Experts of a small language model.
Size: 13 layers, width 384, vocabulary 8192, 73.2M parameters.
Training: a variant of Muon for the experts, 314M tokens.
Below are experts of layer 2 (counted from 0) of a mixture-of-experts language model. Rows are named router (the router's row for the expert), gate (a neuron's input weights, with its number), up (a neuron's input weights, with its number), down (a neuron's output weights, with its number) and show model dimensions 128-191. Each number is 128 + 24 x the weight over its row's rms, rounded and kept within 0 to 255. Numbers have three digits each.
After each expert's rows: "mostly gets" lists some tokens that are sent to it at least half of the time; "comes before" lists some tokens at least twice as common just after its tokens as in all text. This comes from a sample of Wikipedia text that the model never trained on. Tokens count by the router's weight.

# expert 43
router:104153162103126069140163132115138120144153102111144124149166141153156139101135134143132144136103151154115099107096103122133101090121125128092151127111132123160105127131129084085109144129129150
gate0:132091071136092136109174134156110113136171169129099107130105157124102103117115092086133125106092072112137143149147120128128140094114119118137132103139151141135095156110119152106098161139104148
up0:161166131117129130130132097139119109135118147128145133111137129119112113145106103135194124094155110114140119093151111124112126107135139141131075139140110127115139144135120129084105138097158156
down0:118140123119142136114151117114132116130150152133120114175106115150112143101105111121120107164133120157077105088129086122157084156152131127134145115110142112157091122161089139123155087143151106
mostly gets: "9", "0", "8", "7", "6", "5"
comes before: " |", ".", "0", ",", "–", ")"

# expert 17
router:153140120097122181158117137131121156161142112111138163054166117109118143142130093108149148140163150113134118147109138134150110101122144122139126112108109086135169134158155109148080134128151132
gate0:128113136119144128144125079156121124132084130073116121135093093111071145134094117136110133130134109140136117102149114088141158152133135115165130103124168161122175087154130139128160086103143118
up0:104117143130100136141123159122161120149129134162162154075154100142122165130160143117077121148104148135149145138087116125118133111134149092090104154141102102155134092114104133122149134121104113
down0:117151097155129137117105141129151113108138081114103084131094143159143112152095104136107104122144112130119128123097178135143130128104135129096153138131102122153167127122147130081209190077172115
mostly gets: " Se", " Date", " Preced", " Born", " Genus", " Name"
comes before: ":", " |", " of", "ed", " zone", " name"

# expert 5
router:096138124161105113088118134134165168120132171144107108107154131169115123171147111182110150159130142132165127127101152108102095094105141138154173118092123114177154134107107140177138113150116119
gate0:091127136140113111105118133138131134126158134107128158083119153157120106160140163117140122095111147121143131094133123131077123131142147115152113127121112137137134103108145126136148202163091137
up0:122155151162118110126161151092142113100111154127132131104169142159104143132116186108119115160098135130124147089155132087079149149126168132137131135085120124134143120121154135122112079139102176
down0:139086149156117124112133169133176107154124139138099092132167108160155177121118182108109159168164107099116108120118126137124156104124111107142115127132130164110138152113116138123131142127111122
mostly gets: "s", "es", "se", "tic", "ies", "ous"
comes before: ",", ".", " of", " and", " in", " were"

# expert 4
router:126086150139156159121158065150114115124129149119160113104161075162147147089160106136115103144138091152090133116124139104127131141185153120135140135111141134124168119113147139131095113135138070
gate0:149150220093120142152106158116120147092099125126159157141143130087088161147105136124100130102099131121142073124085105146093156139127171138149098143113146125093153115124082107120118157139137157
up0:119115099106141136092157103163123098149151096104131110121112166145198068078143104139154114148139103132082118143118135129101127104123130132116153090127138156184108156094112124110128073107162109
down0:116136103132142120121131129112134165100159116142126095171059130158152126146151122113132127143100186176101115140114127079140144186107153133150095107108166104169115145159113156152090135118165166
mostly gets: "shire", "idae", "ation", "ić", "ville", "ism"
comes before: ",", " (", ".", " and", " of", " in"

# expert 8
router:102146170165120124094103156126136113137100144116133178145095184108141132151131126082092127111152094135113162120123142112163075136174149146131135165147122127093137091150091140125156111145157117
gate0:101139121136110109091133123145115121120116164070118117136119177125107105120163097154114143131096120126128097158118108123124125146130087107113099109139160110135117124121149151117135141156097148
up0:115161120124105103105153094135131133153072174131142184166121131145142124145177127152100184113110108156143137094156147148137126129152098151125147134121162159106148112100135126117116141106120107
down0:130121110174101141124144115104125140169142149109108108110101115156132096152144136142108154143133165102176149124128116133129096120144138128131119163117122131169156126143146132117114118095104150
mostly gets: "0", " years", " million", "+", " months", " few"
comes before: "0", " |", "1", "2", "–", "7"

# expert 56
router:148120137122094110085104139094115132130142159170110131124119104134166172079108124135126160145132139148111094117175153133121119118133134157081154115153133141114113074109109141154142157117134126
gate0:127127155174116124140134122112156153134167096136120118139095126122146100149120125143153145104120127141115113118141160133088180144144135128113104099151109136098135099137108105109112171137121164
up0:119123124120158148172114117129141136100115111108151131128190097098084172126151150142125131129136133122120118144113100090107135126138123136118130153122087182151124136161130156096172115173141122
down0:114121130149128153122190125137158162141087134134123122140186158142059130137147111150120166169141142094081127137119157169131144159176129107146137148139107116156150158087150145145180139112173151
mostly gets: ",", "),", " and", "\",", " However", " but"
comes before: " and", " ", " the", " which", " but", " he"

# expert 19
router:111147146129124097130136117123132109109127141141209158128126141140116100136077102115091069142083128121120134157159088181183112120103134117158109107125163141133125136123151155137119126138126153
gate0:176140123159132140138124130129131115109098152171182142098103150125136151175107128090127140134159131157133091140135124139094135152109154131103125159132164121107138117128122107088155140114138119
up0:033087128114114104120126119144099133132128118112098137134135123130127116107182104150117135108096119125123163136142117141163136114125098105133128138112110175124147114143156104172115142145129119
down0:118134135120113127166145136161120124127136100109163144113139188170095130142137109106137135119139124130116139096122086118105109094115102151087143135121094147130057118142159131130081135133128154
mostly gets: "A", "W", "V", "U", "J", "_{"
comes before: " |", ")", "N", ";", "S", "E"

# expert 13
router:116146143122148111113144122162136146135123147136115137113102113117117156091104121156114147160106138131124137168101153131094089095096159132145100123087138144137120154108106150151133087169103137
gate0:107099144105153139171174115166113131114123134111142106129147146133145129130118124154108088171117123141135097168127129158116133110103115162145116137130144084135126133136078153132149077128136132
up0:153156148155121089102137124121161110186101127146130151104106129105102132125150105127118130078112068112140188091133121098129124141151112140100107105112131165099132107121121104139139135143122091
down0:141135126115165074082112163107126144132162173113116110102129137130074147152112168130123096108114168123166147101152093116171121167114147064127131163109142112096150152124144132107096126127124135
mostly gets: "'", "al", "n", "′", "w", "ian"
comes before: "s", "t", "ay", "ian", "ia", "ity"

# expert 45
router:127129129099084163133138088146117157114116118102156154150155132106105119145124119121087104158150131082125110118109083127099087100180126121124123118095080135120143132110074135137161139131102129
gate0:109150144112114126163153157133135153109142117116152117131147141155151102121173117144144093138153131159110157138098158140144162160135105124132125142113117138113126158156118121153125121138112136
up0:119112130164148124083135099125137149164085132143142140116119105137147113127088142117099108097101171107122109168123117123123133110096145146094122166163092153111119145125143170084154135114122150
down0:141150112148110103147161136176125124139139149148131089166169115153098118123118164094151125098135193134135085124129122149092117141117117094140119122125156135107144099073146123131124137145117106
mostly gets: " football", " professional", " school", " footballer", " College", " African"
comes before: "s", ",", ".", " in", " of", " and"

# expert 22
router:133113116080132134140106085106142113161117160165098098090128134102113146092127132123116173127146116108153167097152152141115158133155135110075115121126154149123123185070171160099125120129125145
gate0:112143118098101094121122160103105150134104113161083093125123132116104155090125131146164139063157137147181114091150144093136137130183151107127085084115128158148170163154123107117120091118168141
up0:097131113093133105124128157130121131126146092153087116149156148114127147091152077141140145096138128150180151082148146144166113143160122126131093102112133181132160169118143115118129105158158150
down0:139123172150113163131101050101100120125096121103120154156118129150121115137137099137101106155118151123135129129161131136122173130127111140137108110109105119146150147123119181136126140139103105
mostly gets: " (", " /", "(", "/", "^{", " ["
comes before: "1", "2", "born", "aged", "A", "3"

# expert 21
router:193108075123119163148118107137076112137101100071102156115108122103126152148116139130123069106132128094120123129128103134103139147133091084129088188153065160149146128150113119166148131144073123
gate0:113126138128125154117170128123110130114121114143117172127120112124123112154132127092088094093144114119133142100127115116067140126147119128120104128137127151122149121101175127156085120176118154
up0:141133114117141104111091139140124158113166119128146093158177160142104153125156094184141142174129151147125106120110135128159127151105154141155128167119130114124134114142085142118140132080113115
down0:099149124095128129134193139128129135107117078127135142146102102136128098154179148109098154142101097127110121114145159181157132186126123143129112123143164085091145146133133121172131108145115145
mostly gets: "---|---|---|---|", "|---|---|", " Preced", " Coordinates", " Succeed", "|---|---|---|"
comes before: "==", " |", " ==", "\n", ":", " also"

# expert 12
router:131101147175139150123153119178131124148088118122118149142133130116150150148171159156133150110153140146106139106118090187154088149159101141076125147121128121147118121098180107125066091165139129
gate0:138117125139066104137137159153141159128138132129175130113146129133147130112180137061166106168165152120142198151162110109066122097136136127138130122144093102147123111124143096138148143142142110
up0:132122124153082143146123165129171129098118142152129119110114134112156135116131133112183142138152113127124171159166158132106138105142136129140106096140114112139099125126134124102157100117138140
down0:140104103126083116136118125131132122111109085114144080123166122159142149157131185164092092098112129123163130105119111129128138125148124149113154110117106150149139114079137085141090122129102172
mostly gets: "th", "9", " fourth", " fifth", " seven", "6"
comes before: " |", "0", "th", ",", " century", "–"

# expert 47
router:128107121094136121117126143167077064121166091133126137099137115146119118122100119134112076109100119129129121127145103119140118141096143170137102143095153144151130166106113122105110164133119126
gate0:165145138128129125158135102166171100125120176139140136122130120133136167149092117126148044176095137123123100150166075169116149131107119159187136139117165117110169152104078188108114108150190109
up0:122101135135145122114088140137168097104109127112143094134127121113133161143088079145124098128112137113142094128135085144104121142113085110145152177119121107141157143126084121121137109192186124
down0:120141093141104151161109191145138130147138169076162121144147125150105133078120181130128119102129153179088153153138134140106108131106100142128140171141192102159131157131102107163131142137139138
mostly gets: "\n", "|", "==", "===", " ==", " ==="
comes before: "-", "|", "\n", "==", "The", "==="

# expert 39
router:105118112117153156117111140092123108149140162150102162143072132133123120121101085121179141132138119096137120155108122196144146116107131086117126125082134155060144110147102138144128132154117158
gate0:124126131119155145161163130167151140166144124104129112120172151133148151134188143101133165136133113105129129157154114147116177140111140127113141120118140123056174126150111123116179109117113145
up0:133128146129142110126120142113119134108109112138118192112103088130134101105128161086144110151137152055124128109099176149138126130155112108175085112127141121167100120125088155125126136140130130
down0:099152118091115078173166115080118157142104162092097166140148118113128085087101101106097116134116145110151139158067108159117100128142134138142171095141125136157143178111112117173098153137128139
mostly gets: "–", " \"", "″", " —", " −", "---|---|---|---|"
comes before: "1", "2", "The", "3", "0", "A"

# expert 27
router:119135112156123102121169117164072128119110138115129147087136139146145088119107107122116127134146103137087135132118166123133125135106138097122170101140150129168108104144120128107111132119087123
gate0:131128139141072098150097168140065137110136119118122150143100130154135121175116085084115122125111132183111163128132188158146133119124107107131100117076188154126142139128130124134117122125129099
up0:154147152113151151121168104108182146141138078148133073149132129118085121118153129153142159137121135060125051138108089116061106123112166137112126150132056108123173121115129108128159087148130147
down0:136149135112086139131133110153135089120128084084095128134123161139131192116114114117135129094102170133121174101135096187107121168118100141156110146151140113110126120123120138133112149126141164
mostly gets: ")", "),", ").", ");", "):", "]"
comes before: "\n", " |", " (", " is", " and", " –"

# expert 32
router:146131130105086148098126138173131091094093154109135102137112086144058151125072117134153125078138121096080105125149136132121148093160169131139169154160145157152109165088145101157117123136128169
gate0:132128107122132088093107116113074084174148137151095101157080142134134114108116100127121140131129137085086117142100106140130129151148096138169143151138158121103074114163125108116131091149140127
up0:106136158088100144094084077125062141121154180140119107147138140174137143107124127147107154082119126091098085120118084096119105177114141144149119205174131136114104116102153133133143138140106147
down0:115136106126127121121162160113133121152115069140127124129134164119168111109134117098114130109093122078151138156137098153103104202103110123146119133130120166147116136136156127114124119194087103
mostly gets: " in", " for", " by", " the", " on", " from"
comes before: " the", " ", " a", " first", " his", " same"

# expert 31
router:137144126169122143155160138138148123114106153106133113111162170138100162148109143106111123082118121156150124104096127095130128144144148140120114102130153136123140102128133154116139144064104150
gate0:133117138152113096143172095126136107126116071152134146144129108122100108091142135115143127131131121106181112180112128130122129108155141117135108087115096117068155129131137149153125145177126127
up0:116136089139130134142117136136140150091118133159103132128154129106132092146074118160099132113134126151114117092130073164135083101117121109113102135136141122131118147120157128133166125139143172
down0:117102134096170138095113127160105096101156115092139136181084124114175121129116081134175099070129145118127138118126094093090150114130114081138117122153119132138069168107086104128114094175122104
mostly gets: ".", ").", "\".", ".\"", "\")", " respectively"
comes before: "\n", " The", " In", " He", " It", " This"

# expert 60
router:162122140148125117086142139097109138139138151102100095121096122123148128132139146086156083137136117097135142152150089099120124118139152131096094147114129145111130163167105108101147108113116133
gate0:113123164106115141140146127123078151108143102122138126176142157151159126113145123103145094162137097129109126161121123131123132145113098137130138133140124134137117114161089126124127112129140206
up0:128125112132139122138110131149098122166129125062155183151102140137112157118151166155120161125119146119103105139110124107102140115161150146169132158146126145158114155112099109139122198124171103
down0:123098149135164111121079112089119109142146152086139113112141136137141138123106146136142199117103143183154143109121132151143104119141135148080115136158111143094164107077122110112119143092142132
mostly gets: " with", " its", " after", " their", " his", " during"
comes before: " the", " a", " his", " he", " first", " an"